Below are experts of layer 6 (counted from 0) of a mixture-of-experts language model. Rows are named gate (a neuron's input weights, with its number), up (a neuron's input weights, with its number), down (a neuron's output weights, with its number) and show model dimensions 0-127. Each number is 50 + 10 x the weight over its row's rms, rounded and kept within 0 to 99.
Before each expert's rows: a language model's description of what the expert responds to; "raises" lists some tokens whose logits its average output raises strongly, later layers aside. This comes from a sample of Wikipedia text that the model never trained on.

# expert 12
Description: Middle syllable pieces of Latinate or formal words after a first piece: Legislatures, effect, sustainable, Nazi, Lord.
raises: "e", ",", "es", "i"
gate5:68 62 46 39 65 59 37 36 49 49 58 55 65 48 61 49 54 53 55 42 49 70 69 29 56 50 36 42 47 32 34 50 39 46 33 49 48 49 55 49 70 66 34 38 28 51 51 45 43 52 42 45 55 74 41 51 53 45 57 39 47 61 55 54 66 41 56 48 54 51 47 54 64 37 56 61 67 44 53 43 50 72 44 47 50 63 45 38 27 54 45 55 59 52 58 59 55 56 52 61 55 44 47 43 45 59 60 51 41 77 55 58 47 65 40 58 40 37 37 51 42 52 51 46 48 55 30 49
up5:45 27 46 51 54 61 73 35 54 53 43 47 26 47 55 45 45 51 60 57 56 41 40 73 51 48 54 59 53 54 67 56 66 48 56 59 50 70 38 38 59 37 49 42 72 28 56 29 40 54 51 51 75 38 56 58 61 37 52 44 61 52 38 61 48 56 48 47 35 44 35 50 38 53 61 58 60 42 50 52 26 52 46 48 45 51 49 42 39 55 52 49 54 43 59 62 51 46 53 38 60 62 56 52 65 40 69 53 52 55 54 46 54 41 31 44 44 40 38 47 49 43 56 50 50 62 34 43
down5:39 44 52 47 43 45 46 64 52 52 54 43 53 71 37 45 53 54 39 33 52 51 66 58 48 54 53 42 47 58 36 42 47 46 62 63 48 34 51 61 45 54 47 55 31 52 30 47 61 52 56 55 61 34 57 51 39 52 49 70 55 53 43 49 73 56 58 60 51 38 40 51 56 42 47 67 41 55 43 52 78 39 40 53 43 58 52 45 48 64 33 42 29 48 42 40 39 42 50 64 43 39 47 43 63 72 71 74 51 46 40 46 67 51 58 49 49 29 42 50 65 52 44 43 39 55 55 53

# expert 27
Description: The first two digits of years, 19, 20, 18, after in or an opening parenthesis, e.g. in 1859, (1951), 1990.
raises: "10", "12", "15", "14", "11", "22"
gate4:48 32 36 42 38 41 47 57 45 57 35 51 58 63 31 36 51 48 71 66 38 48 58 49 44 49 67 36 60 52 49 55 58 68 59 49 52 52 55 52 47 53 32 38 45 40 37 44 57 35 39 53 47 63 59 44 34 57 38 45 51 31 54 45 40 26 52 48 34 50 45 63 50 57 54 48 58 47 58 44 32 45 39 39 41 45 63 39 62 53 70 52 51 57 72 48 63 62 40 43 48 56 29 45 58 45 36 52 52 48 70 59 61 41 61 52 52 62 59 43 35 53 47 55 58 64 50 36
up4:57 59 69 42 26 53 42 36 53 50 31 53 41 55 40 60 53 56 48 51 41 67 54 50 47 66 53 31 60 46 48 34 42 54 58 35 51 65 45 63 69 46 55 69 73 39 47 56 53 46 49 52 68 65 52 37 60 63 45 48 28 48 45 50 37 56 44 37 48 58 43 54 48 50 49 53 36 55 19 39 56 53 41 54 36 55 37 73 51 44 55 65 59 49 59 57 45 51 57 53 36 47 51 60 43 59 40 60 52 43 68 43 42 50 57 59 57 55 45 53 37 42 45 42 51 37 56 47
down4:34 56 36 57 52 47 49 43 62 49 48 51 41 55 41 49 58 51 53 59 52 51 29 53 59 57 49 39 61 50 45 56 59 51 73 47 24 57 75 54 58 53 51 54 47 40 51 38 40 52 54 29 49 70 68 53 56 48 47 50 46 49 58 44 38 45 42 50 62 51 23 57 40 64 49 66 26 51 47 56 57 36 48 51 68 37 64 44 63 43 41 57 50 54 70 45 54 43 46 57 30 52 25 36 40 52 58 49 42 43 58 50 51 44 37 50 67 44 47 56 50 47 59 63 58 57 35 36

# expert 23
Description: Mid-word pieces like et, it, ib, ret (vegetable, Primetime, Massachusetts) and word starts such as St, public, com, app.
raises: "r", "ar", "e"
gate0:46 70 44 59 51 56 45 69 47 45 46 61 47 52 64 54 26 48 52 39 61 51 57 55 57 52 32 55 56 65 53 60 63 32 49 44 51 51 48 54 61 48 70 46 47 58 43 48 69 31 61 51 58 45 52 38 42 45 38 43 56 50 38 62 56 54 41 40 50 56 34 36 49 59 37 44 47 62 56 59 34 46 36 40 49 49 42 58 56 51 65 66 47 54 56 29 45 66 48 54 53 48 35 69 34 47 33 48 40 48 51 60 61 57 47 28 62 48 37 60 74 64 35 63 46 49 56 53
up0:56 61 48 50 58 39 43 59 52 57 44 63 50 63 70 52 28 55 70 47 35 53 47 19 47 50 60 52 50 46 47 54 56 46 41 49 28 58 42 30 54 57 48 55 55 56 44 63 64 43 48 43 64 60 46 63 34 35 45 34 50 51 40 32 59 78 56 51 60 69 46 56 54 62 52 47 50 63 55 48 50 35 48 47 64 36 60 64 32 55 59 43 40 65 41 29 38 54 54 51 63 52 51 59 48 48 52 53 42 50 45 53 55 30 49 50 46 61 36 41 67 50 50 45 55 57 53 56
down0:39 57 47 48 57 62 46 68 36 37 55 35 50 63 47 51 38 48 30 63 50 51 72 52 61 47 47 50 45 49 62 50 63 60 44 64 52 38 57 60 56 70 48 46 65 47 34 38 55 47 46 49 66 40 62 47 41 48 43 50 53 39 52 52 55 35 31 36 51 63 61 46 58 41 53 44 51 39 67 43 60 48 59 44 25 57 50 64 57 41 58 47 53 49 41 55 51 53 43 47 25 53 40 57 32 48 52 37 64 44 61 61 38 61 36 56 59 42 53 33 48 63 70 64 53 68 40 44

# expert 17
Description: Line-initial dashes in infobox-style lists (- Position:, - Spouse:), table pipe separators, and capital F starting words.
raises: " S", " L", " D"
gate2:43 47 36 64 41 35 40 54 47 55 48 43 62 43 44 59 43 64 46 64 52 54 47 78 57 49 41 49 46 63 64 40 52 35 50 46 44 47 44 45 50 71 43 38 33 52 49 47 59 54 56 55 67 60 27 45 67 45 53 48 67 50 43 52 68 41 52 50 44 39 43 56 52 57 41 58 66 55 53 69 53 31 42 48 53 68 61 40 46 60 40 51 75 58 62 53 37 38 35 42 52 49 53 47 50 52 63 60 30 34 45 51 45 45 66 57 70 59 46 39 62 48 36 60 56 49 50 57
up2:46 48 56 39 52 43 41 61 61 64 33 36 77 49 47 71 59 62 64 62 66 72 60 69 42 42 40 49 52 49 59 29 40 45 54 52 58 54 55 52 34 49 54 36 55 53 53 44 42 43 53 47 59 47 35 48 42 53 36 47 62 57 42 59 47 42 60 54 31 50 36 66 44 42 34 46 50 44 49 59 61 56 44 44 38 53 44 67 42 47 37 35 45 74 59 44 53 48 43 55 48 55 42 35 59 43 66 58 41 39 46 44 26 45 51 58 55 38 51 52 51 58 46 70 55 44 52 37
down2:39 66 43 47 46 39 59 49 43 47 54 58 47 58 57 59 35 52 44 41 49 57 31 46 56 28 28 44 49 50 58 34 47 46 53 51 62 52 55 42 34 52 47 50 46 63 58 46 57 53 46 62 55 46 60 42 45 44 58 47 43 36 60 58 60 51 32 42 64 56 69 38 43 54 58 61 49 27 46 56 47 49 55 62 55 42 35 33 48 48 55 63 63 57 55 50 53 68 65 52 55 52 43 82 34 67 36 59 38 40 45 54 54 20 31 54 48 44 61 57 51 54 64 44 55 44 57 45

# expert 24
Description: Words, header pieces and cell values inside wiki tables, especially column headings like Nation, Candidate, Pts, Total viewers.
raises: " |", "),", "==", ".\n\n", ",", "19"
gate7:65 34 34 55 55 37 37 44 52 56 55 55 25 41 59 46 59 71 40 54 41 61 51 36 70 41 53 44 51 50 54 51 69 49 37 66 49 50 53 48 25 66 34 56 45 48 45 47 62 42 41 43 60 38 40 54 52 48 53 58 37 46 63 42 41 49 70 50 57 50 48 53 47 33 39 53 59 54 70 50 40 57 47 45 69 35 49 54 63 58 59 47 37 51 47 49 48 69 34 36 53 37 60 56 51 61 55 60 33 50 47 49 41 65 55 47 49 33 49 55 60 32 59 58 50 61 45 39
up7:67 54 51 43 55 47 52 57 54 40 56 60 50 45 53 53 44 47 60 58 49 45 43 48 69 41 53 53 54 69 47 61 30 43 68 60 67 52 39 54 70 65 30 54 46 44 41 38 41 57 38 49 59 45 69 61 51 42 47 70 41 51 54 34 49 39 56 48 60 55 57 61 62 57 55 35 46 46 38 67 27 46 35 71 26 51 48 52 40 56 55 57 48 50 47 48 45 48 52 35 50 44 64 57 57 63 58 47 43 59 38 35 74 46 59 60 35 51 31 60 60 52 43 58 46 56 44 47
down7:57 42 44 37 62 54 40 33 46 56 37 48 41 52 48 45 56 31 45 53 39 47 62 52 56 50 42 48 43 63 58 42 52 63 55 68 56 64 56 59 49 49 42 57 36 56 41 52 51 50 42 49 72 51 47 67 55 49 44 42 51 27 36 57 59 26 33 32 43 44 69 40 53 55 59 28 52 50 55 43 54 42 44 57 58 40 51 58 58 62 26 46 54 53 43 46 60 56 50 50 40 44 32 59 55 54 36 37 50 47 60 53 55 79 45 42 57 61 51 61 48 71 52 61 67 53 46 66

# expert 19
Description: Word pieces inside political titles and roles, such as May-or, govern-or, resident, author, member, direct, plus stray re/er pieces.
raises: ",", " and", " of"
gate0:58 64 64 44 46 37 51 64 55 61 37 56 74 50 74 51 60 51 42 49 45 53 42 52 57 72 46 37 39 55 55 47 50 38 44 43 52 50 49 54 45 54 56 47 42 48 43 68 51 68 39 32 63 69 41 37 56 44 48 43 76 56 52 50 33 50 52 66 53 47 64 45 48 48 52 49 51 52 43 57 47 39 55 46 61 50 73 63 45 56 51 38 49 45 64 72 52 57 49 52 53 72 45 23 38 62 59 50 36 45 36 55 48 50 52 50 51 67 58 48 49 30 32 48 50 56 52 38
up0:46 53 65 69 59 33 71 54 49 46 61 27 66 40 46 49 50 44 44 64 59 38 38 27 55 50 59 48 52 48 48 52 45 52 58 55 71 48 50 45 39 35 59 57 54 55 39 46 35 41 63 53 39 48 45 51 56 59 51 56 53 60 64 43 64 40 56 62 67 71 70 63 43 45 39 51 54 53 52 42 52 39 54 62 40 58 43 44 52 44 54 37 59 39 48 50 50 41 65 30 61 59 38 41 32 43 50 53 61 48 37 42 49 62 44 47 37 34 67 65 59 64 55 47 41 54 36 46
down0:78 46 63 53 46 33 42 55 67 46 60 53 43 66 45 65 51 61 53 52 50 40 55 53 44 40 60 45 61 44 51 46 40 42 36 61 50 59 66 40 43 55 48 52 68 44 46 26 48 50 55 65 72 46 65 57 45 57 39 30 52 44 46 46 48 45 44 48 50 45 64 49 50 31 51 45 40 27 55 61 48 48 60 56 50 39 39 52 31 54 54 45 51 36 58 35 58 56 47 24 41 46 49 58 62 36 49 84 49 55 55 58 38 47 52 45 39 53 56 52 53 57 40 56 63 45 39 55

# expert 63
Description: Raw byte fragments of non-Latin scripts and accented letters, such as Cyrillic, Greek, Thai, Tamil, CJK, ń, ř, æ.
raises: " ", ",", ";", "."
gate0:55 43 48 42 47 33 65 72 33 55 54 52 47 44 29 43 33 41 61 46 52 57 54 62 44 64 45 68 65 47 46 63 57 38 68 63 59 49 46 46 69 35 46 66 49 53 39 53 60 37 33 35 44 50 53 59 29 44 50 53 47 45 48 55 41 45 67 43 55 58 49 59 66 45 77 51 53 42 41 47 55 44 57 51 42 52 51 55 33 57 52 51 68 62 33 51 50 40 61 60 64 58 62 51 41 31 58 55 50 53 56 45 62 59 63 48 50 38 34 50 40 49 42 68 43 56 47 53
up0:49 48 64 67 45 49 48 60 32 46 52 46 44 50 57 53 46 42 37 49 68 66 45 32 49 44 60 37 53 56 51 47 60 54 44 56 32 50 40 32 49 77 58 53 55 73 58 53 46 54 38 49 48 36 33 49 44 60 53 45 42 58 36 44 34 48 38 27 63 49 65 47 54 49 55 30 48 38 54 67 47 55 45 44 54 54 50 62 53 57 64 61 53 40 60 48 63 47 73 58 41 54 51 40 49 62 44 45 54 55 65 44 49 44 54 50 44 47 60 59 56 37 56 81 59 62 66 49
down0:58 54 46 48 46 54 60 74 48 53 36 52 58 44 50 58 35 53 58 47 39 53 54 74 51 62 63 66 56 56 42 59 49 58 43 45 41 56 36 66 51 37 69 48 37 54 47 55 40 42 43 58 48 61 63 36 65 63 55 50 41 19 53 47 34 58 44 57 43 56 48 53 36 38 63 71 48 51 61 45 40 47 39 45 48 30 44 40 60 48 61 61 37 60 55 44 75 49 34 44 64 50 44 39 40 48 53 37 51 43 38 55 54 48 56 49 54 59 51 43 61 34 49 60 30 49 50 35

# expert 2
Description: Full stops ending sentences, often fused with quotes or brackets, plus abbreviation dots in No., p.m., Drugs.com, decimals.
raises: " It", " In", " His", " After", " They", " This"
gate0:66 46 56 47 62 38 39 53 49 72 55 40 66 50 40 54 62 62 44 63 58 54 50 59 63 35 52 50 53 28 58 65 41 52 47 42 44 39 66 49 46 38 65 61 43 51 45 48 44 46 65 37 60 63 46 42 36 31 59 46 53 30 42 63 52 43 38 48 41 62 41 49 46 60 56 42 52 47 35 50 60 62 53 43 46 40 55 57 55 38 60 33 50 54 48 45 51 60 52 48 53 53 65 61 55 47 37 58 37 38 64 39 47 55 69 57 57 47 46 32 41 34 62 74 48 56 40 28
up0:45 51 58 66 58 43 72 37 31 45 42 51 38 30 48 57 48 59 49 62 32 45 34 64 66 57 48 63 60 48 39 51 39 40 43 58 46 60 55 43 43 62 56 50 54 51 61 53 52 42 57 49 50 57 50 54 54 57 45 41 59 32 25 33 59 45 65 50 52 45 45 50 36 32 58 53 58 56 48 72 35 63 65 53 56 63 42 39 61 41 48 45 55 44 48 47 60 55 63 25 38 48 63 46 58 56 40 53 47 54 63 62 42 37 29 43 52 55 54 54 67 50 50 57 46 29 54 55
down0:51 64 57 53 41 61 37 53 60 48 60 66 50 57 48 49 35 36 32 43 40 53 57 51 50 30 55 43 47 51 62 54 70 51 66 58 62 36 54 46 42 62 47 35 44 54 52 33 27 46 41 61 44 48 53 39 38 59 62 63 44 70 54 73 46 52 57 49 46 60 46 63 72 57 55 32 46 44 34 46 59 46 53 48 46 47 38 60 60 51 47 66 52 36 53 56 47 34 53 56 47 40 52 39 37 53 59 59 49 43 66 62 56 46 59 46 19 49 37 53 58 40 34 52 51 62 46 52

# expert 40
Description: En dashes in year ranges, opening quotation marks, hyphens in compounds, and capital I, O, U, such as 1797–1885, "generally, All-Star.
raises: "K", "S", "A", "D", "T", "J"
gate4:53 40 31 57 48 42 51 39 53 39 51 38 70 51 45 39 39 39 55 55 43 57 43 60 57 31 36 42 52 54 50 78 50 47 53 53 34 65 58 60 53 54 35 53 42 44 33 43 39 56 45 45 45 51 44 57 60 54 52 61 50 35 40 34 52 67 45 64 37 73 48 58 40 46 30 47 43 70 43 50 60 51 59 52 46 32 52 50 34 43 75 48 37 52 60 58 32 54 58 32 65 61 49 58 44 63 40 51 50 56 37 51 61 60 61 53 54 54 45 40 68 49 50 55 49 40 46 44
up4:34 46 35 56 42 53 45 57 44 53 47 31 63 43 42 59 60 55 54 50 38 39 42 41 46 38 39 43 55 66 73 60 57 57 56 54 78 56 29 47 59 47 60 49 49 61 72 50 52 66 53 63 64 45 49 66 61 44 55 33 65 41 33 64 48 44 61 55 37 52 47 41 52 49 45 64 50 37 61 42 56 41 40 56 35 56 55 67 48 34 47 61 71 34 55 43 48 64 32 38 53 46 47 60 53 43 52 50 58 46 60 60 68 44 41 48 53 40 57 56 46 60 50 55 61 42 50 45
down4:55 44 58 59 57 58 43 34 78 54 49 38 60 53 43 40 48 61 49 65 39 37 59 49 65 49 45 51 46 52 37 45 43 42 63 71 36 58 63 43 54 34 58 49 43 47 29 57 42 52 58 52 43 44 59 44 35 62 43 61 42 54 55 52 50 44 43 42 49 63 50 55 44 55 43 66 53 49 55 49 55 65 56 65 47 44 50 51 64 61 47 50 44 62 60 50 55 55 73 42 47 60 30 60 53 54 27 53 25 40 57 65 37 49 55 47 57 51 43 27 51 50 39 42 48 48 18 56